Below are experts of layer 4 (counted from 0) of a mixture-of-experts language model. Rows are named router (the router's row for the expert), up (a neuron's input weights, with its number), down (a neuron's output weights, with its number) and show model dimensions 0-63. Each number is 128 + 24 x the weight over its row's rms, rounded and kept within 0 to 255. Numbers have three digits each.
After each expert's rows: "comes before" lists some tokens at least twice as common just after its tokens as in all text. This comes from a sample of Wikipedia text that the model never trained on. Tokens count by the router's weight.

# expert 231
router:138094121114116183123121109096124101164106092164157144167141135107097120129159098155120125136129136097124138129132108160169149090126126134184118120117132130168104100120129153144119143135072126
up0:108135113092144148149093126117126143079107114170174095171147104129149105137140133074135140140166141150161125137108104116109097149101104126145158091150134114113151110106116127170120142140152121
down0:153151096148123142147119177115166082109138142175111088109119123177118104161138085135089119118124145143145148146112157095150119113105142110174108104107153155111137173148133130129098110156132135
comes before: "| ", "in ", "and ", "been ", "to ", "were "

# expert 174
router:097090119077130145155125095121127116163087157133129146137133161121111137142122139188132086111124156119153113184122114121110141130096125093127095131163137134137132125147153111162115093097127105
up0:091108155131062095118105112196101129173118143127126138114112117127140112113110139152082099115099144119140135131066134152119140128117132100108147132118108129149137138169149114149132124126138139
down0:132120137104082085179118149115100104118145123097126146145177149149108106147169123137078121094107148100077147147124150086132104157099105130097130117159147113156134114089145128101133093168155121
comes before: ", ", ". ", "\n", ".", ": ", "; "

# expert 248
router:110127135101132159100129120097127108169092128102135172120119140153056148144117125127140104119120142116143154155116123116120158104089114108152116134149135128170108128132127141114115111090097161
up0:105105143097137140131158113103136123100066146112111123098154163158120158096131117146101085122101109145132142166119087144129129158121133161141147173127137117114114119135100137140114071142164114
down0:104127180124135138114148134153093118094135119133119107152167112132146153143098085149109107083144122143138158080139145168111123095154166148122153138174114153155137132136124168091159158121113135
comes before: "201", "202", "200", "199", "9", "8"

# expert 35
router:100127172068103146127105099160143141168071107132164127104129156110097132144131135132141109153105176129108133135096102144141153141114124095176124104092145127127104148090146152124115142139118141
up0:145127151131089125098136106145119133130155129090088124134121099100123135072145114100117145169130133164156125088091117119132132146101108150193122094127102146137122133132124144107085109176109131
down0:121132141158163142118130124171113142116123121117152137134121087146144120112170110143109108149142128176104157115133104129127152144102107087115162143143139135173108126127115115118085108149102154
comes before: "in ", "to ", "the ", "by ", "a ", "on "

# expert 107
router:107102167070120144139104124137149121159102130139163143112119134104121143126138142131141110148104166116084130151105116135126095127093160107197125097093119135158099113065103121145129147128121134
up0:112141143108125117123150139148141161159081135121132105149097118135126181118153090138175143146097144113090117112099139142112151133164143106107112120143117141117171100174083096107144140081106138
down0:110105112125158166105083121116127134133117154131146118158103120141126128125125108110132132130131151075152139134215126095119114114158128131103116109113139142128146122163081167128149165120118173
comes before: "in ", "by ", "to ", "as ", "the ", "on "

# expert 109
router:092121172107151160114129100082135134125073129115136103130116165100095147122120141136117114168124128129181142135156125149134134112140148136145123078129149134163114165114125157127099131137101148
up0:105107108108095104112093139141138156096132115111143102140141108139149141144170103143152157148084163129161120148142157163119128138157153133154133125135105122102147172110090107116089129143074071
down0:133162163141163118139152115113104138110159139105122140163141131125115155109129124159118116104114185109138117117113140123110116179138130147125142095135148139153112160117173103131149158155064161
comes before: "the ", "a ", "his ", "he ", "an ", "their "

# expert 205
router:088136126085114128149140100116132126148091096130180140105120163121136136110134132147125095102120148129166132169099135121127131095135126113123105110130121107193086113115144153137086088102099150
up0:118124135099082109114162088136132105126138139163132131161150162135121123079167131102112095135137163121145130126082169119110117146124124145083114157127100117090120119145133129125092104079121131
down0:103153114136120124146082126119113104150147159183126117146143149115138123138097155118138127118135129118094126123132124129166114135120091122119131139116134099178119114152095117117136123121129134
comes before: ", ", "s ", "\n", "; ", "- ", ". "

# expert 28
router:138122122115107121108150123107116125165111112123173107113109136122117118154140137125154138160128161089123103168150120132152119132104153125153119113121135123164066120087111106122093079154110133
up0:159132116133096152145098149083127118096108122061135120079112125125099159098107127142146127114128113107135136108167118119124078138126110119144122103140118142180131166095081158142120123098140157
down0:154090084133125109071109131117143119146109154100139151104101124141126124101134167118155155142144150095114126146160104118159089123120118128123123097104104101137114160175080121108159183114122120
comes before: "\n", "| ", "and ", "\n\n", "(", "- "

# expert 153
router:111138152109088160131105096135150146128077090145134115120131150150110134130120173138114122172119123119154144173116105126123148101146093097163104128116158135188113124127115125106110116124132092
up0:144117184096142131108123136181088110161126089093107110171153103127119111133092131128129165132103092134090069132089138099107137127116144109142139131127165121105150160134133101133150133117095087
down0:084105129120126107179125142140111135080118193144130134120165119127098111083119060128105137151131155140135146133134122148103093087144103119125128113104109149171135131104132142153115150070139143
comes before: "to ", "in ", "by ", "the ", "with ", "from "

# expert 191
router:106117141099132145103106094113138115132061109133121088168137146123100127098092174128145127154154169072122122158121086127169133117136114085151117105156165101156118110137122129122139135141145085
up0:145121107109166109062091159112109099140114141112127167151165110150133118097078164121159164137102122099162154120113135143146119138142141119116130129134122107132145149112121159064083095134129175
down0:135092152120110180145106144114109120137096115114127113127118126136158107133119099103135090126125081126157131130073103147170103124111154111110173117129102171115102142094098131149141122142095133
comes before: "of ", "to ", "in ", "and ", "the ", "by "

# expert 223
router:124102148116134135145081110080124101153084131138116112141065126124106157159102140129133122115152124093140108174155127093096117097138121115159143079136134131181124126123103128142113115128076124
up0:125145138144131164136138161109143130126121150139140140089162185122104133118118114120166125128113109163140113132140124145142188127122130092134166124112133123111132095135151143126132144126116115
down0:138128137118152125132164144099143150090142131121162136150172122145134164136138084107114111131126123114120149154144115142173173145114109103115128129140161087120093140108123136125146187138109123
comes before: "and ", "a ", "the ", "but ", "which ", "as "

# expert 3
router:152127137112133166116127126086116104169104119102146159125138150170052128174101155121126118136129144116108170163113115133121151091113101101135099117136136116171123147111133092108125118104104156
up0:121095156207104158159105129146107159110134110099125153095125125130106126143154137133102150174144149142130134104135164085146137136109138123122114118162091182083180138119128075135104123104139191
down0:129152133149109147127123135113101133151056091173153177171115117117102156135128177124157138140110146136135097108141127128145149156122086139120092123115119142163129112120100129128116165144149148
comes before: "201", "202", "200", "0", "199", "4"

# expert 12
router:096131163107163148133128091068121154118050131141131086165071150133109143120114155130101129151134140097154107159153121132131128103115100107154133092151145131158101122110100136135142136132108160
up0:130149093134091158119118177109099115130114141158146103130097131139095084146104121176144128102169147042115088107097112134120170128132123123142109129121121123177171134156124121130146179134103111
down0:132145137153100107114155168139120143077163101137147131157138121151154134127116097147149112175145156124116173132128068073128141107148110128154179124093072105143095126131119098135125118107100132
comes before: "the ", "a ", "well ", "an ", "his ", "\""

# expert 119
router:129137154126148149136114111131180147159107132104124093126106142110090147141146132121137113114126152119164132155131132091141122100096105080175122086120142116180094143113122133129125117103098109
up0:132127136134108122120117143151162126140109121137112108132158108149164135174099161157153139142102108128136070144143161151103156170109116121092133160115083142100143103150146156149119162091159114
down0:114142126128184133137129090130137087125083111171154090120099117163048149157141153140139118138158118099110151090125158144101156136147118132141116101121085118118135125113121137130110094168125163
comes before: " ", "0 ", "1 ", "0", "1", "2 "

# expert 22
router:127119144074138123137102097144125149157112118145122117094122130116101173157114123132123109188138136125124113120177116171103149082125128107182133067113143144153096073134100163098095138144104070
up0:105101110106133118127121179090081103186176130140120123128173137173109125120122104140157142117098109084115152099131139132139140130116157103117140124143150118111133084111124116141089112148140104
down0:126072117088161157157159121147125101119120117125137116131116128166140124099086070139106111125130127171100105166103103111149125097174121137102107119097092136111141116141128135158145098142167135
comes before: " ", "1", "— ", "3", "2", "0 "

# expert 111
router:120129144114149139174128082102128085172133094150163164113114141135094125167101142104130120121134129124131121161147097109126123082112105102125113114123137138159113073116086119092129130120106114
up1:149088148140137113128098097100152136117131100125174130174144108124104138153130114158097125128139099136126100084136115056119096140098138136177085136140094137128080109094113146130119125140128100
down1:131129123117117158179119123112144152136104114123157098147142099163110160104111120138104098092169119129153137134118099125145138121098128119150080151150097149106132113129151173131123131124131119
comes before: "0", "4", "8", "5", "3", "9"

# expert 64
router:140125119096124088117117111111117098133077129134163155108128157150081113150136155154099097113143148108109159167144120112143125097113130095149106104103145122133109153091146135106123138086100112
up0:144133155129133058128048093135101134144103133123154148161137119123083160103120116120133163063158152116091147120095129083147138132146121140115140113148133126161101132098134132133140144145166124
down0:125068131116149148105095151165120165122127136142155121116163113189120151135110142108098125097127101086113138103120172144123137142142089120143117090138106090117133105147133146117152126143101144
comes before: "| ", "201", "200", "202", "199", "4 "

# expert 229
router:138130133105117146138112086134118136160090094122146108108134151136100133130132125178110100112131171114126121201117141085094182109151133088149123078166133159178084126115112134130119112095093126
up0:118151167117093139139119132112114168143147111081161101121119116141111115123124150136163113166080169132118126192089153107148192141137107131191131159156117160156123117111156124130162154141116164
down0:114109160141145173133092137083113098141154130132135099091145123117136138086128145121129110122133151113147113114105102128132114126215076103099127128132107090156182101100124132160124126122111097
comes before: "–", ".", ", ", "; ", ") ", ","

# expert 145
router:112117110104124118117108097104121083172121139155164112142152152133125155164150150146118109107117147143132129147136116137110139079143101135156113088142152099144100131119131097097113122099095116
up1:122186142127160145135141076124116106114148152119150130197116123127122137084141120150141144106096134146088149144100089146141126160138112137090075154132138107098146150126125152144143098101130099
down1:133137082096097141160132131124108136108120095133091130151110104146112083126100139097096123118137171156125123124131100126114143148104114117158165124192072113164076130113175108128116110153138085
comes before: "| ", "- ", " ", "201", "Total ", "200"

# expert 255
router:109101116060130131135150097094115120131110164131138143146087132159124159136120145189103130159161166114128100131171128116143138106116154110136110115130144124153079091127129113128112126127125111
up0:100122112175109125142149140107115129094163141125122109135074122152091112111129141114116144143140177099148148135145130105130173101127114120143110112164095111176096115092149081201138142171132113
down0:109064149109113118156118087101139138139148140134133143107125128099136146155087154093155153179105136127104109149144168121119126152140077130157151130128150154130131132127145081140119137109121145
comes before: "the ", "200", "199", "201", "New ", "a "

# expert 104
router:138158113114112102123127120086106108154087121114136107162121154120099141174134096167118093090135145100129149125159116110108158117137139138152107074153154125164116120128157119088105126129128136
up1:089122104083092096134123169172143131149130097133108106173169111151128092164137099140128097106136123119103100127085114141078143114102096134156150132113113154120060142118149127131132128124108118
down1:083132144135089146112139136166154139106153109100146087129140145100187107099169180103146129119109127134086137149139090101121103096144090136111143152088107142136089134118144113161124123116109089
comes before: "| ", "- ", " ", "The ", "201", "|---|---|---|---"

# expert 152
router:162132110139085183137120100097103110129082090122148127135129176133121153133139139120117101164134159127115107154106115129144158085162100136124090103140124143174083093105121120081131128150099137
up0:128150102111133130115116121144127077132112136132153112139188125124110126125141153127138153159117131117148108117114109134148125096129145124135147113116104125140085126143186142070112122159125144
down0:135131132127105098124131150110086159141167113139117155128157165091127141116093109140122131155163172137129108155096173161121129120137119145130118158103121110077108095136136168113175157166098158
comes before: "was ", "is ", "been ", "be ", "were ", "had "

# expert 53
router:102124180090100133100102092103132137129067104142136152136116146105072139130103171095120146141156151115139090148125083130136115115117142122138124104153150133152103120136151093145112132136122142
up0:106160114147105152149100135109102114100148141135135123089149095104131164139113132103142131166117119188134163175103119124146098135109154166109155116171077148119145146112145128162137113083125074
down0:150138114101094138094118142129109158150105153087124083081125116114144159079106125098174128120128126129117145096121135161137133127117131117122113100103081121126119128144124164139104138134160143
comes before: "the ", "of ", "a ", "his ", "its ", "their "

# expert 21
router:097097113088119140137150085132162109140089129151136143152095168120101123117149145122144146128121171065105109177149119130167130086128168089156137131113140154125100131102113121119092131118103149
up0:100121142094068123113139103156141124135094187089137151135104157123114127120168114121121167134160137125104129084109160118131146117124168122106115148137110091154136111151130121147098070110141183
down0:137165117097128139144155134136122106167142169102153121131146136110135096135106110137082105078132117111146125118142111136140135121127138156134127137089165119171143113081146164132115179136127133
comes before: "| ", "a ", "(", "|", "and ", "is "

# expert 47
router:089103107098142119144168107108138121131100149084149115102130173128124148124077137156123071097131129134134159147120119131112148095119124134134103143136131153152089121074135135153109113092073097
up0:119121158137139096098106112163161093145118090087129090098100139134132163123101138141151122110128116109166125100131130139088144109113127133131115160156131148136178123057118110119148108089114131
down0:117114150130110118139158100125176120105096132156109160150082130131130105149124125114136139131149123177116144132086114143157144150121096114123129138092150111136106157166121157113161142127086145
comes before: ", ", "\n", ". ", "'", ".", "\n\n"

# expert 115
router:122109170125101155150099099109096120141081126103173111150080129133111132133114143141135083129134141101113115174134097090129147128147149130180088071091129133173120117101151135156116101131099134
up0:133127122150125149097125148150136097116127128077150131151093128135091164144132145124124147174145190163112093101149102119122112154133124128181098129091130154147160117112130164157132093135099129
down0:133166126112105129193073179148130110131147088093155122104148105108092083121112149123146082099141109140137132128123178107140163094137125087098133130120135105160145139118086132145112163146108169
comes before: "and ", "the ", "which ", "but ", "he ", "who "

# expert 240
router:131118127087121161108110098108142094131097136100106143113110130134100169128100143127122102136143131106097130156157113124132155089089122117136130116153124106154113125117137135100124123100116134
up0:093142155178111157120096136151141114141117134140153110147097148137154103093149140141171111144118119132141125122126147178160167142161129154123095157110115121120112094131128153135127056113126141
down0:136149122145121144121118158107144122114118153086134129124139121151060140183107119105136126128123139108121170131102109157180132118104126119115144144166142125142156133155158117157173140099120121
comes before: "201", "200", "202", "199", "198", "197"